Weights of a small mixture-of-experts language model, trained from scratch on English Wikipedia.
Size: 12 layers, width 256, vocabulary 32768.
Experts: 256 experts in each of 10 layers, 32 SwiGLU neurons an expert, a shared expert of 64 neurons.
Below are experts of layer 4 (counted from 0) of a mixture-of-experts language model. Rows are named gate (a neuron's input weights, with its number), up (a neuron's input weights, with its number) and show model dimensions 0-63. Each number is 128 + 32 x the weight over its row's rms, rounded and kept within 0 to 255.
Before each expert's rows: a language model's description of what the expert responds to. This comes from a sample of Wikipedia text that the model never trained on.

# expert 46
It responds to: Digits and Roman numerals. Number pieces in tables, scores, dates and coordinates, plus Roman numerals like II, III in movement or regnal names.
gate0 [219 134 180 145 157 141 113 130 104 202 129  94 160  94 140 165 159 156  97 183  80 165  92 128 109 109  60 135 143  90 147 112 108 166 107 126  83 102 125 118 104 155 173 130 114  87 109 147  77 115 153 132 154 149  81  70 121 134 113 170 126 122  86 107]
up0 [117  87 143 147  71 134 168 139 127 162 158 129 177 106 108 117 190 128 190 183  78 136 128  60  65 154 101  90 125 171 118 164 146 102 110 162 143  76  29 153  85 138 112 105 166  84 136 150 177 115 163  89 157 173  99 131  95 147 118 101 148 131  99 117]
gate1 [122 194 179 136 183 121 119 104  94 171  82 107 122 173  80 120 127  98 145 109 123 108 108 103 119 110  91 113 166  92 182 170 140 124 158 111 125 116  98 183 198 100 129  54 147 120  72 117 158 137 145 131 151  85 108  51 137 103 109  89 131 185  90 133]
up1 [157 150 157 157 124 144 148 133 157 105 104  64  98  71 168  67 117 134 123 109 114 125  79  90 125 109  70 113  87 100 136 111 158 152 116  75 103 112 117 117 150  96 180 161 130 145  79 140 133 108 152 113 187 126 129  31 173 121 156  83  63 142  70 123]
gate2 [135 145 149 150 128 162 113 124 115 149  97 130  93  98 126 113 138  54 150 179 106 164 103 161 140 116 138 108 125  68  77  56  91 174 103 168 131  86 173 182  93 121 106  77 125  90 124 124 120 191  69 202  88 193 191 132 146 187 164 124 116  82 156 173]
up2 [158  69 122 154  92 166  93 124  92 146 102  87 111 139 142 174 143 147 154 112 108 133 119 139 120 114  82 115  68 104  80 150  68 169 156 147 119  58 136  98  84 160 128 113  87 126 138 149 115 187 170 163 112 154 187 102 155 135 124 117 144  92 151  97]

# expert 51
It responds to: Institution and organization nouns. Head nouns of institutions and bodies, often after "the" or a modifier: Foreign Office, Department, government, Council, company, Soviet Union.
gate0 [ 61 142 156 106 115 112 155  82 135 202 118 120 115  99  99  92 160 152 144 182 166 107 121  61 131 196 131 127 172  84 161 165 197 134 159 166 122 109  97 118 109 160 126  96 195  77 135 124 144 129  95 108 131 141 121 104 144 106  88 172 141 146 194 130]
up0 [148 149 202 161  95  92  95  74 121 102 174 130 121  86 101 145 158 125 123 155 110 167 119  99  93 125 117 125 166 176 152 107 147 106 133 161  82 103 171  80 151 124 132  83  87 148 118 156  88  88 125 147 175 129 125 167 137 134 115 159 159 136 136 110]
gate1 [161 133 168  88 118  77 165 131 192  97  95  56 109 130  98 148 133  48  87 106  91 148 149  71 147 127 137  94 158 143 141 129  82 182 138 159 112 173 122 136  88  97 152 104 131 108 129 114  98 146  68 128  95 146  95 130 132 130 105 110 132 121 131  85]
up1 [ 39  79  91 141 163 167  90 131 141  98 113 101 151 196 133 158 169 168 109 119 112 134 164 127  87  96 150 131 132 101 130 166 161 114 145 125 147 136  93 107 119 155 110 121 115 137 141 139 118 143 151 142 105 159 187 140 131 101 102 161 177 158 123 159]
gate2 [136 141 133 126 143 165 170 127 185 136 143  46 151 178 109  98 157  68  85 110 142 167 136 182 115 117 149 107  80  97 110 138  96 117 136  89 118 169 133 162 141 112 157 106  88 107 144 140 164 153 115  89 105 151 138 110 124 101 170 124 131 212  52  83]
up2 [134 155 155 159 151 155 148  92 177 170   7 126 197 120 170 102 117 168 131 145 139 137 111 156 151 150 105  70 132 143 102 138 111 136 120 161 149 174 171 126  94 109  63 123 160 124 151  90 156 136 149 173 154 112 194 157 130 122  82 129 141 179 103 139]

# expert 23
It responds to: Letters, units, nouns. Single letters, unit symbols and technical nouns in scientific or linguistic text, such as kg, mm, engine, protein.
gate0 [149  89 110 165 162 145 128 163  78 101 157 111 123 127  74  87  73 130 141 141 170 149 120 116 156  81 135 119 180 145 151 164 128 149 146 154 110 113 145 140 178 129 126 147 101 123 110 103 205 119 125 144  79 124 109 163 193 119  81 109 103 161 186 187]
up0 [130 121 210 186  83 106 153 135  53 132 141  95  99  98  97 127  67  90 173 138 153 174 130  98 140 129 110 140 175 138 178 128 125  32 116 127 122 104 129 127 114 117 110 124 120 112 100 125 116 118 199 158 100 155 151 121 137 134 123 220 124 149 170 150]
gate1 [ 79 106 196 142  93 158 118 112  77 117 212 147  96  86  94 176 124 137 121 192  86 121 115  90 152 118 131 137 137 135 137 166 126 138 115  97 122 108 140 101 140 137 141 133 115 173 189 128 176  91 149  94 127 121 114 114 138 106 143 180 141 108  77 158]
up1 [121 146 158 147 189 145 107 115 121 128 137 153  81 139 123 144 174 142 112  69 119 139 105 133 145 189 136 121 150 130 126 203 115 128 163 129 138 103 125 176  60 111 124 122 138 178 108 127 159 167  98 126 166 167  93 159 151  27 140 144  83 120  57 193]
gate2 [ 80 104 144 137  93 119 114 110 144 127 146 118  67 116 128 175 163 102 132 112 193 190 151  52 144 110 148 155 180 141 172 158  46 134 109 117 191 164 171 197  95 108 114 142 122 126 112 155 117  76 105 116 214 156 156 116  83 117  95 137 147 116 140 181]
up2 [146  83  74  84 130 153 187 149  60 124 171 110 144 156 115  96 141 132 147 109 103 174 109 140 108 132 129 115 175 166 115  93 162  70 134  78  75 168 107 125 118 141  63 144  57  65 106 112 112 127 127 155 110  75 122 224 146 129  80 120 160  88  67  85]

# expert 40
It responds to: Structured list labels. Labels and symbols in lists, tables and citations, such as Chapter, Book, District, Episode, SI, decimal points, colons.
gate0 [168 147 102 127 114 133 140 124  92 122 124  92  94 150 144 130 148 138 155 130 114 109 126 130 101 137 177 113 117 112 129 191 150 149 123  78  84  94  39 135 161 140 187 103 138 109 115 116  83 147 206 128 125 143 195 141 124 185 115 154 130 124 176 102]
up0 [151 140 105  85 121 206 133 129 105 110  77 111 137 136 201 103 100 169 143 113 115 142  80 127 129 129  95  38 114 107 126 138  93 124 121 110 114 117 112  97 127 142 130 139 180 165 114 157 182 175 133 116 118 157 187 143 147 154 129 137 107 145  82 114]
gate1 [159  55 152 127 153 151 138 174 124  95  90 105 105 148 148 111 114 152 115 191 192  96  86 138  92 146 192 104 160  51 114 138 123 132 102 159  95 113 135  97 110 131 129 117 121 147 134 155 112 148  98  73  90 216 122 127 139 105 118 108 147 183 142  73]
up1 [140  99 152 125 154  95 141 103 145 132 163  80 154 145  46 174 122 161 169 142 142 164  97 138 124 145 149 138 125 119  91 141  77 103 100 102 110 177 130 109 109 197  96 127 158 127 131 169 139  70 107  97 180 100 115 162  49 148 102 165 152  96 132 164]
gate2 [103 182 140 104  97  85  62 157  85  69 118  82 154 123 142 143 111 130 164 147 122 174 106 127 151 151 150 154 109 154 161 134  92 120 136  99 124 168 102 185 185 142 119 116  97 136 173 158 127 138  95 139 182  90 109 193 111 128 142  80 159 179 119  78]
up2 [131  92 104 146 113 155 133 168  78 140 104 139 114 109 148 122 148 114 141 183 140 166 118  92 158 146 104 161 130 175 144 132 124 138 134 190 105 137 142 141 169 119 117 116 138 146 124 134  99  68 131 141 138 160 120 166 108 153 177 159 101 121 119 155]

# expert 60
It responds to: Capital-letter abbreviations. Uppercase abbreviation pieces and codes in tables and lists, e.g. US, CA, PA, MF, call-sign or postcode parts, plus dash, minus and $ signs.
gate0 [160 187 103  68 153 175 150 142  50 107 102  90  96 162 112 112 142 121 103 178  60 137 101  89 131 154 127 109  47  79 147 145 151 111 131 145 106 139 152  97 137 155 140  96 107  87 118 168 130 187 147  78 131 139  56 119  95 161 164  75 175 186 195  87]
up0 [ 97 110 194 113 139  58 128  48 155  62 116 160 172 132  95  55 109 129 148 166 108  97 113 102  86 151 162 145  97  94  78  57 131 109 111 124 117 117 150 199 106  95 112 159 162 123  89  68  90 147 125 121 130 113  97 107 147 118  95 132 123 140 112 155]
gate1 [140 143 127 113 133 129 165 111 200 146 126 119 106 166 146 117 110 110 180 138 146  91 126  99 151 134 183 161 133 184 159 113 155 172 169 163 163 153 106 124 167  89 129 143 103  72 172 141 143 108 165  99 119 118 143 139 126 155 148  79 129 189 113  69]
up1 [176 166 127 144 140  91  55 139 153 137  69 126 150 153  99 103 125 113  98 147 161 169  84 157 204 170 122 117 134 109 167 104 136 141 133  88 129 121  72 128 161 149  81  97 117 178 129 106 134 125 136 190 136 145  83 139 137 122 154 104 102 186 112 189]
gate2 [154  82 109 134  91 153 153 126 154 143 125 111  63 123 115 162  89 138 141 127 136  98 146 142  93  51 130 110 172  90 111 190 114  79 168 115 162 139  56 125 167 134 124 112 148 140  93 171  96 150 124 100 141  86  46 107 130 140 113 174 136 156 122 123]
up2 [127 175 137 114 124 137 110 105 115  58 149 101 163 130 144 142 155 122 143  99  91 132 149 108 146 125 124 187  66 123 123  65 174 147 116 129 153 143 116 119 110 113 146 146  58 149 142 114 187 120 180 154  96 174 203 133  79 148 156  97 170  95 126 151]

# expert 38
It responds to: Year endings, season nouns. Final digit of years after 199 or 201, and nouns such as season, series, century, debut in sports and media text.
gate0 [159 100 119 184 108 187  94 132  59  88 131  92 134 132 133 145 132  45 124  82 167 148 127 161 112  68 108 175 193 159 148 143  97  93 117  68 163 104 129 119 116 176 131 118 146 163  28 172 173 112 175 122 156 124 127 132 120 150 101 108 147 146 132 124]
up0 [ 93 121 110 163  86 163 125 168 147 134 116  88 211 166 146 144  64 118 127 185 113 138 141 136 122 105 103 101 176 126 184 130 118 127 119  93 142  99 173 171  83 147 131  79 106 117 137  90  85  80 106  81 186 126 170 138 100 110 156  93  90 167 129 112]
gate1 [ 69 119 140 166  92  93  99 130 110 101 130 147  95 131  93  76 180 117 136 173 179 193 108 211  54 141 106 203 165  50 132 170 144 128 123 181 121  87 118 156  91 134  89  75 167 150  73 116  88 159 149 125  98 120 144  55  85 109 138 107 153 151 100 167]
up1 [140 109 162 135 119 137 160 198 129 131 150 138 138 183 153  87 119 111 119 146 140 168 137 119  58 115  80 192 157 139 178 181  86 102 114 184  91 135 143 159 181 133 117 150 117 118 140 151  90  82  93 151 151 128 124 205 120  42 122 138 131 152 127 135]
gate2 [134 114 150 160  92 125 146 160 145 145 100 108 151 135 119 130 116 107 135 115  98  77 121 142 174 122 147 123 161 123 142 111 203 153  81  97  98 117 119 106  93 120 119 188 122 105 165 203 122 154 140 156 135 110 180 132 127 103 167 149  89 134  67 122]
up2 [ 77 136 171  97 123  93 138 116 136 128 163  76 115 112  76  78  97 103 123 134 119  79  63 132 141 154 105 128 170  77 169 124 141 113 150 136 137  85 111 149  68  71 158 153 138  83  96 187  81 119  94 104 103 126 127 123 110 120 149 159  91 106 159  86]

# expert 61
It responds to: Section headings and tables. Wiki heading markers ==, === at line starts, table pipes and rows, list dashes under See also, taxonomy words like Animalia.
gate0 [ 73  74 152  88 163 141 120 156  48 150  69 131  97 166  73 111 138  68  96 201  62 131  83  71 139 130  99 120 172 123  77 103 124 107 142 119 108 107  97 175 107 124 148 151 140  77  82 154 101 111 121 178 122 178 164 166 103 128  76 143 118  72  59  70]
up0 [ 74 110 188  77 200 151 162 113  87  96  96 127  88 186 121 110 179 123 142 168  76 138  58 101 183 113 114 150 168 117 113 107 126  82 131 115 123 139 158 162  65 147 109 137 126 177 113 126  93 121 163 131 140 208 170 119  66  97 120  96 145  99 125 139]
gate1 [114 152  77 112 123 132 102 168 134 118 138 116 104  81 123 164 105 132 150 145 143 132 162 153 134 111 155 145 202 159 118  88 104  98 158 139 102 120 147 125 131  78 101  79 129  95 111 120  93 131  78 137 222 169  64  92 110 115  99 117 124 149  73  76]
up1 [164 148 142 125  81 168 106  86  93  86  31  67 145 130  89 124 169 144 147 116 144  99 117 105 124 143  74  87 135 100 124 168 122 118 126 119 137  95 143 150  95 157 182  91 119 156 146 157 152  90 193 138 123 123 124 151 155 113 105 149 111  99 170 128]
gate2 [113 100 166 166 156 117 130 142  92 135 147 199 127 164 143 102 129 117  92 158 132  98 105 116 161 130 113  67 105 103 166 105 160 156  87 146  97 148  76 127 219  71  97 195 124 141 128 129 149 123  77 170 144  98  96  97 117 201 166 132 169 186  97 108]
up2 [137 127 116 168 110 174 107 161  82 162 119 175  77 105 158 187 152 100 157  98 128 161 133  75 169 149 110 145 103 146 104 114 101  76 146 132 139 134 192  59 137  84 122 109 102 166 107 122 141 126 165 137 136 198 190 143 165 168  97 166 150 143 123 107]

# expert 13
It responds to: Digits, coordinates, taxonomy. Single digits in dates, ages and coordinates, byte-order marks, N/S letters after degrees, and taxonomy terms such as Phylum, Clade, -idae.
gate0 [ 88 141 118 187 110 153 198  89  96 183 151 124 137 150 133  72 144 109 151 142  65 181  93 174  92  89 122  95 172 171 189 125 101 129  43 153 105 136  76 142 111 107 153 106  82 151 139 144  74 112 143  94 114 153 140  91  95 122 139 152 135 158  81 152]
up0 [171 124 115 106  90 118  95 113 154  90 132 204  81  76 120 239  98 120 160 142 162 104  75 118 191 145 140 139  72 142 128 111 157 136 163 103 168 133 139  64 116 147 103 152 166 163 113 145 154 150 100 164 142 139 144 126 139 154 175  55 158 135 167  88]
gate1 [119 184 131 179 118 140 135 115 112 100 108  79  94 138 127 142 106 130 133  77 121 169  94 142 117 100 114 119 156 127 124 119 108 121 143  89 116 170 172 147  94 143 130 169 135 140 153 135 174 189  96 144 113  96  71 130 106 165 152  80 142 167 103 115]
up1 [ 91  93 156 157 135 196  77 123 118 152  99 104 140 121  98 121  93 160 186 193 120 109 116 170  99  88  87  73 153 125 112 129 182 151  96 157 156 120 169 191 177  97 129  97 167  75  90 116 181 117 125 123 136 152 127 128 175  85 143 117 118  87 171  99]
gate2 [149 158 146 137 160 199 128 120 115  87 131  96 156 122  99  89 118 140  76  98 102 131 125 176 101 131 128 207 152 136  96 155 189 154 106 105 107 108 119 172 146  58 140 206 125  43 144 175 152 174 130 157 127  90 120  98 171 142 132 128 123 169  95 198]
up2 [162 105 140 119 129 114 147 136 177 114 135  94 126 141 196 127 107 157  93 105 100  74 153 189 116 128 203 170 127 154 103 114 103 129 138 148  95 119 140 147  84  86 104 163  74 152 100 136 118 134 150 135  93  97 132 110  82 147  94  87 109 165 145  94]

# expert 35
It responds to: List and heading separators. Line breaks, dashes, colons and closing parentheses after names in lists or headings, as in cast and personnel lists.
gate0 [113 164 103 142 132  97  79  91 135 151 131  81 148  62  94 187  91 127 116 133  73 143  98  91 133 116 146 143  96 154 150 124  92 104 109 110 132 102 115 147 140 101 166 148 131 155 102 122  59 111 120 139 148 159 122  78 159 155 119 149 198 159 148  90]
up0 [148 127 120 195 118 213 105 130 132 166 188 138 111 142 110 166  57  92 122  90 172 170 100 171 154 153  74 114 118 204 115 135 119 103 113 112 104 108 193 139 147 123 107  83  81 103 132 111  96 130  91 228 149 144 113 138 156 135  70  82 125 158 113 134]
gate1 [ 57 119 144 150 129 130 145  78 123 145 105 143 112 147  93 187 114 160  93 127 119 152  92 104 135 161 158 127  80 127 118 148 155  85 123 148 122 104 132 126  79 114 159  88  58 147 164 101 125 132  71 111 126 158 173 132  86 190 161 156 137 139 132 153]
up1 [120 161 143 115 181 138 122 115  62 128 142 135 139 102 104 176 130 175  84 105 112 128  86 162 131 158 175  97 139 138 122 133  71 120 142 175 137 130 176 155 123 117 139  29 102 155  58 114  54 150 112 138 170 147 202 115 137 143 173 177 148 177  42 161]
gate2 [160 151 137 154 152 130 142 180 100 216 120 116 107 127 130 113 146  97 147 119 133 206  93 126 148 111  72 117 191 155 115  93 147  82 189 115 108 123 114 146 118 213 101 203 162  85 111 136 183 122 148 124 158 120 162 100 101 176 102 119 148 200 132 118]
up2 [165 122 158 155 109 120 109 116 182 178 140  99 145 140 119 138 168 138 170 151 102  99  53 121 120  73 109 176 103 139 110 124  85 130 118  98 123 135  90 159 116 138 153 146 106 163 119 153 100  91 202  99 137 109 116 181  73 126  60  55 117 137 124 114]

# expert 16
It responds to: Sports table name fragments. Word-start pieces of team, club and event names in sports tables and results, such as Mother(well), Men, Women, W, loan.
gate0 [135 126 139  96 125 100 176 134 149  84 106  65 103 128  76 100 171 165  91 204  85 134 126  67 135 120 114 132 174 138 111 126 158 109 111  79 101 116 105  88 149 172  94 159 118  50 104  67 210 153 147  92  89 145 126 111 127  66 146 102 146 133 120 129]
up0 [108 153 145 208 115 132 106 128 142 157 113 182 192 181 189 131 168 107 139 106 195  83 153 118 128 168 153 136 121 141 139 114 113 124 118 136 119 154 131 176 139 108 146  88 143 159  99 194 131 132 149 124 144 170 180  82 131 223 124 136 102  84 148 105]
gate1 [ 97 134 147 135 171 114  90  76 111 136  93 142 133 163 162 105 134 168 143 141 134 150 129 100 151 130 143  74 178 166 159 145 128 171  92 143 149 145 152  64  96 135  92  48 136 177 100 123 192 149 150 155 205 111 120 200 169 136 161 125 131 163 129 161]
up1 [157 165 154  85  83 112 165 172 188 140 174 122  98 118 182 117 152 115 107 159 164 132  80  83 124  99 120 191 108  74 137 130 106 117 137 161 123 114  97 201 155 121 143 132 116 105 150 106  87  95  89 139  92  90 111 121  84 226  87 126  99 137 176  97]
gate2 [ 98 120  91 193 133 105 144 111 180 154 124 122 119 141 128  98 129 151 129 110 161 192 115  61 121  88 148  82 149 131 201 160 173 107 108 122 138 119  94 119 163 114 179 118 162 130 157 105 114 155 166 131 152 104 176 128  84 162 112 116 124 160 148 113]
up2 [111 119 112 133 129 156 138 138  99 112 122 106 115  67 103 156 138 174 124 150  65 101 123 116  90 144 115 158 151 136 114  96 100 215 145 176 134 111 110 162 123  87 189 157 116 171 137 125 125 122 129  93  85 115  47  99 134 142 187 111 189  96 138 101]

# expert 36
It responds to: List bullets and separators. Dash bullets starting list items, including nested ones, plus table pipes, colons after dates, and semicolons between species synonyms.
gate0 [126 128  97 158  93 154 147 141 140 169 122 120  74 127 105 118 171  67 121 125 149 183 176 158 117 188 149 107 106 113  85 137 123 115 165 163 148 152 139  90 139 153 136  96 171 107 153 104 149 164 179  89 141 129 206 162 122 109  64 106  85 104  78 118]
up0 [ 78 108 128 148 102 139 126 118 150 121 126 187 130  77  99 164 131 153 115 159  67 102 136 113 137  68 141 124 100  76  92 134 165 119 115 100 137 130 183  73 104 148 155 136 117 117 104  98  90 134 164  51 120 133 134 131 150 123 147 186 110 116 139 172]
gate1 [144  71 144  85  67 212 121 105 156  87  88 114 138 145 166 163  88 157 100  66  65 176 140  92 165  86 125 137 125  80 160 149 109 128  99 134 166  74 108  70 129 109 155 141 107 112 141 105  81 119 137  99  79 111 109 122 189 133 110 124 143  67 126 153]
up1 [166 129 108 139  95 165 130  60 163 142  99 140 125 115  96 162 172 165 109 103 121 139 188 112 131 151 176 179 106 103 157  87 156 113 147  98 155  90  87 140  97 114 143 138 182  79 133 140  51 130 114 140  90  96 118 180 130 158 146 135 205 145 112 142]
gate2 [128 150  90 134 179 148 163 159 138 108 131 156 129 124 176 109 145 145 100 146 167  75 116  80  90  91 129 103  53 143 145 145 120  90 164 149  99 155 126 166  88 108 104 140 106 195 140 111 196 109 134  83 132 120 112  63  97 108 122 184 104 134  77 155]
up2 [155 104  73 150 112  76 125  54 107  72 165 109 130 134  95 131 130 156 151 154 147 153 144 133 123  41 128 131 112  85  68 131 136 111 106 100  97 142  92 132 125 114  61 137 183 115 159 114  61 136 124  93  90  94 125 125 134  92 112  69  95 136 131 133]

# expert 37
It responds to: Sports scoring statistics. Tokens in game reports and result tables, especially American football and soccer, such as yards, rushing, scored, touchdown, score digits.
gate0 [ 86  94 141 137 199 126 104 149 113 107  52 125 112  92  79  70 138 204 137 157 116  71 121 113 150 136 132  62 144 140 155 147 118 165 141  78 125 197 146 137  99 141  88 120 126 123 158 106 102 149 153 205 141 116 135 137 128 146 172  96 149 152 103  85]
up0 [132  93 157 145 104 170 194  82 182 131  88 130 123 133 168 131 126 144 126 120 126 137  78 162  87 141 158 108 139 111  87 196 141 149  88 125 146 105 178 123 119 153 128 191 152 165 114 104 179 133 146 118 128 214 136 139 146 101 118 135 159 113 114 128]
gate1 [ 92 147 189  56 113 141 143 147 130 178 141  72 161 111 127  65 172 118 106 133 117 100  87 121 143 149 165 112  73 128 117 130 107 123 158 106 107 165 127 134  86 201 109 102 117 124 125  87 126  95 156 100 132 124 109 142 182  67 112 117 179 152 125 135]
up1 [ 70 150 124 143 108 150 142  99 119 236 136 181 108 117 113  86 147 103 123 184 183 157 131 182 120 178 182 100 129 111  98 157 101 149  88  99 109 142 116 124 152 107 153 161 119 127  75  92 133 145 165 150 150 134 146 117  89 142 118  96 152 131  98 215]
gate2 [ 88 140 133 114  97 106 109 136 149 124 116 127 121 139 137 167 190  89  76 115 147 117 109 174 128 114 167 103 160  91  54 137 134  81 111 104 135 136 123 173 107 143 126  52 111 155  70 128 177 101  98 164 194  90 122  41  84  96 160 155 173  92 103 146]
up2 [133 108 146 125 132 116 109 148 154 128  68 126 125  91 152 110 146 177 148  84 129 108 132 145  95 110 118 153  74 157 160 109 111 156  78 116 118 186 154 167 134 114 180 171 150 117  98 171 136 210 200  78 106 176 159 164 135 100 149 188 151  82 184 144]

# expert 8
It responds to: Year century prefixes. Leading digit chunks of four-digit years such as 199, 201, 197, in birth dates, lifespans and table rows.
gate0 [159 129 142 150 149 186 123 127  39 126 168 176 140 177 148 129 113 149 129 132 124 121 130  84 116 135  88 110 136 116  76 117 119 145  77 103 130 173 138 162 106 119  71  99 181 104  51 149 149 128  52 117 106 130 106 103 105 123 113 148 104 129 115 155]
up0 [161 124 143 104 173 118 102 134  97 151 185 158 143 113  91 137 128 199 160 182 194  78 136 104  97  98 131 131 127  90 137 105 139 101 118 126 139 166 158 226 180 106 100 132  99 134 152 122 134 150 107 176 168 130  98  67 113 122 125 119 151  99 143 181]
gate1 [110  99 158 107 124 165 105 129 127  91 144  76 115 148 119  85 165 190  77 135 141 126  81 146 104 140 124 147 175 132 118 154 113  92 170 119 138 118 132 136 157 136 168 135  97  96 107  53 136 146 110 150 178 101 211  77  33 134  76 117  67 112  65 127]
up1 [142 110  64 101 124 149 139 111  50  91 205  94 119 139 169 113 131 189 117 128 160 142  74 115 106 140 109 123 113 111 135 175 104 119 164 139 116  89 127 116 160 155 121 145  92 176 101 114 125  88 108 145  91 187 159 142  88 173 153  97 138  67 143 147]
gate2 [ 95 106 160 130 104  83 122 165 164 166 158 161 150 139 134 113 159 156 183  92 140 111 166 167  86  81 131 107 159 109 157 197 174 119 105  68 135 181 136 153 139 127  60  94 131  89 169 126  93 153 110 125 138 117 103  82 131 160 142  95 132 105 108  60]
up2 [129 137 128 160 155 155 174 138 156 135 112 179  95 165 136 136 126 117 118 162 115 101 127 178  70 142 183 122 178 142 182 126 132 180 150 111 153 147 139 120 113 169 178 136 123 119  97 110  71 172 148  65 147 176 132 176 159 160 117  64 148 134 122 137]

# expert 2
It responds to: Table cell separators. Pipe separators between cells in Wikipedia tables of stats, elections, filmographies and coordinates, plus semicolons after dashes or quotes.
gate0 [140 136 202 129 101 177 159 128  91 172 125 156 188 132 148 155 114 125 135 122 116 128 168 126 116  80 146 134 184 120  83 145  80  91 160 116 165  93 151 164 115 100 113 102  88 147  91 182 185 126  85 110 116  91 153 123 100 142 149 180 161 127 132 183]
up0 [128 154  93  84 143  62  86 180 184 141 139  57  87 148 131  72 137 131 111 166 151  99 160 140 161 106 121 175  91 144 147 125 143 147  62 111 101 157  93 130 152  99 130 121 176  79 172  99  91 136 184 120 107 161  62 136 111 130 121  76 132 178 130 134]
gate1 [129 130 101  71 121 143 158 141 140 164 117 101 176 185 191 155 133 125 118 157  82  57 140 123 141 106 130 127 139 101 107 138  93 151  98 191 119 138 135  78 144 133 145 113 111  88  82 167 164 167 131 174  93  94 114  61 174 161 103 147 113 173 103 119]
up1 [135 115  61 107 142 172 135 169 102 163  52  87 128 207 136 219  84 184 150 184  81 149 104  98 103  85  84 164 108 174 111 155 114  69 169 166 144 127 156 163 144 187 136  98 126 155 113 128 149 147 168 122 132 112 110 122 114 115 150 110 111 143  49 142]
gate2 [132 133 136 150 116 102 125 117  88  72 108  90 119  87 105 135 125 150  67 103 220 154 155 107 191 100 164 144 146 104 185 134 167  74 133 165 147  99 183  76 142 113 159 159 146 167 139 148 186 152 102 164 120 134 185  84 148  96 111 143 160 124 131 139]
up2 [145 119 149 122 120 115 163 169  96 102  97  80 128 130 156 104 131 151 151 160 108 125 154 115  90 152 148  99 205 102 123 212 191 186 124 168 174  70 146 185 156 113 158  67 151 112 164 159  59 222  47 137  68 114 124 116 135 178 133 119 159 109 135 130]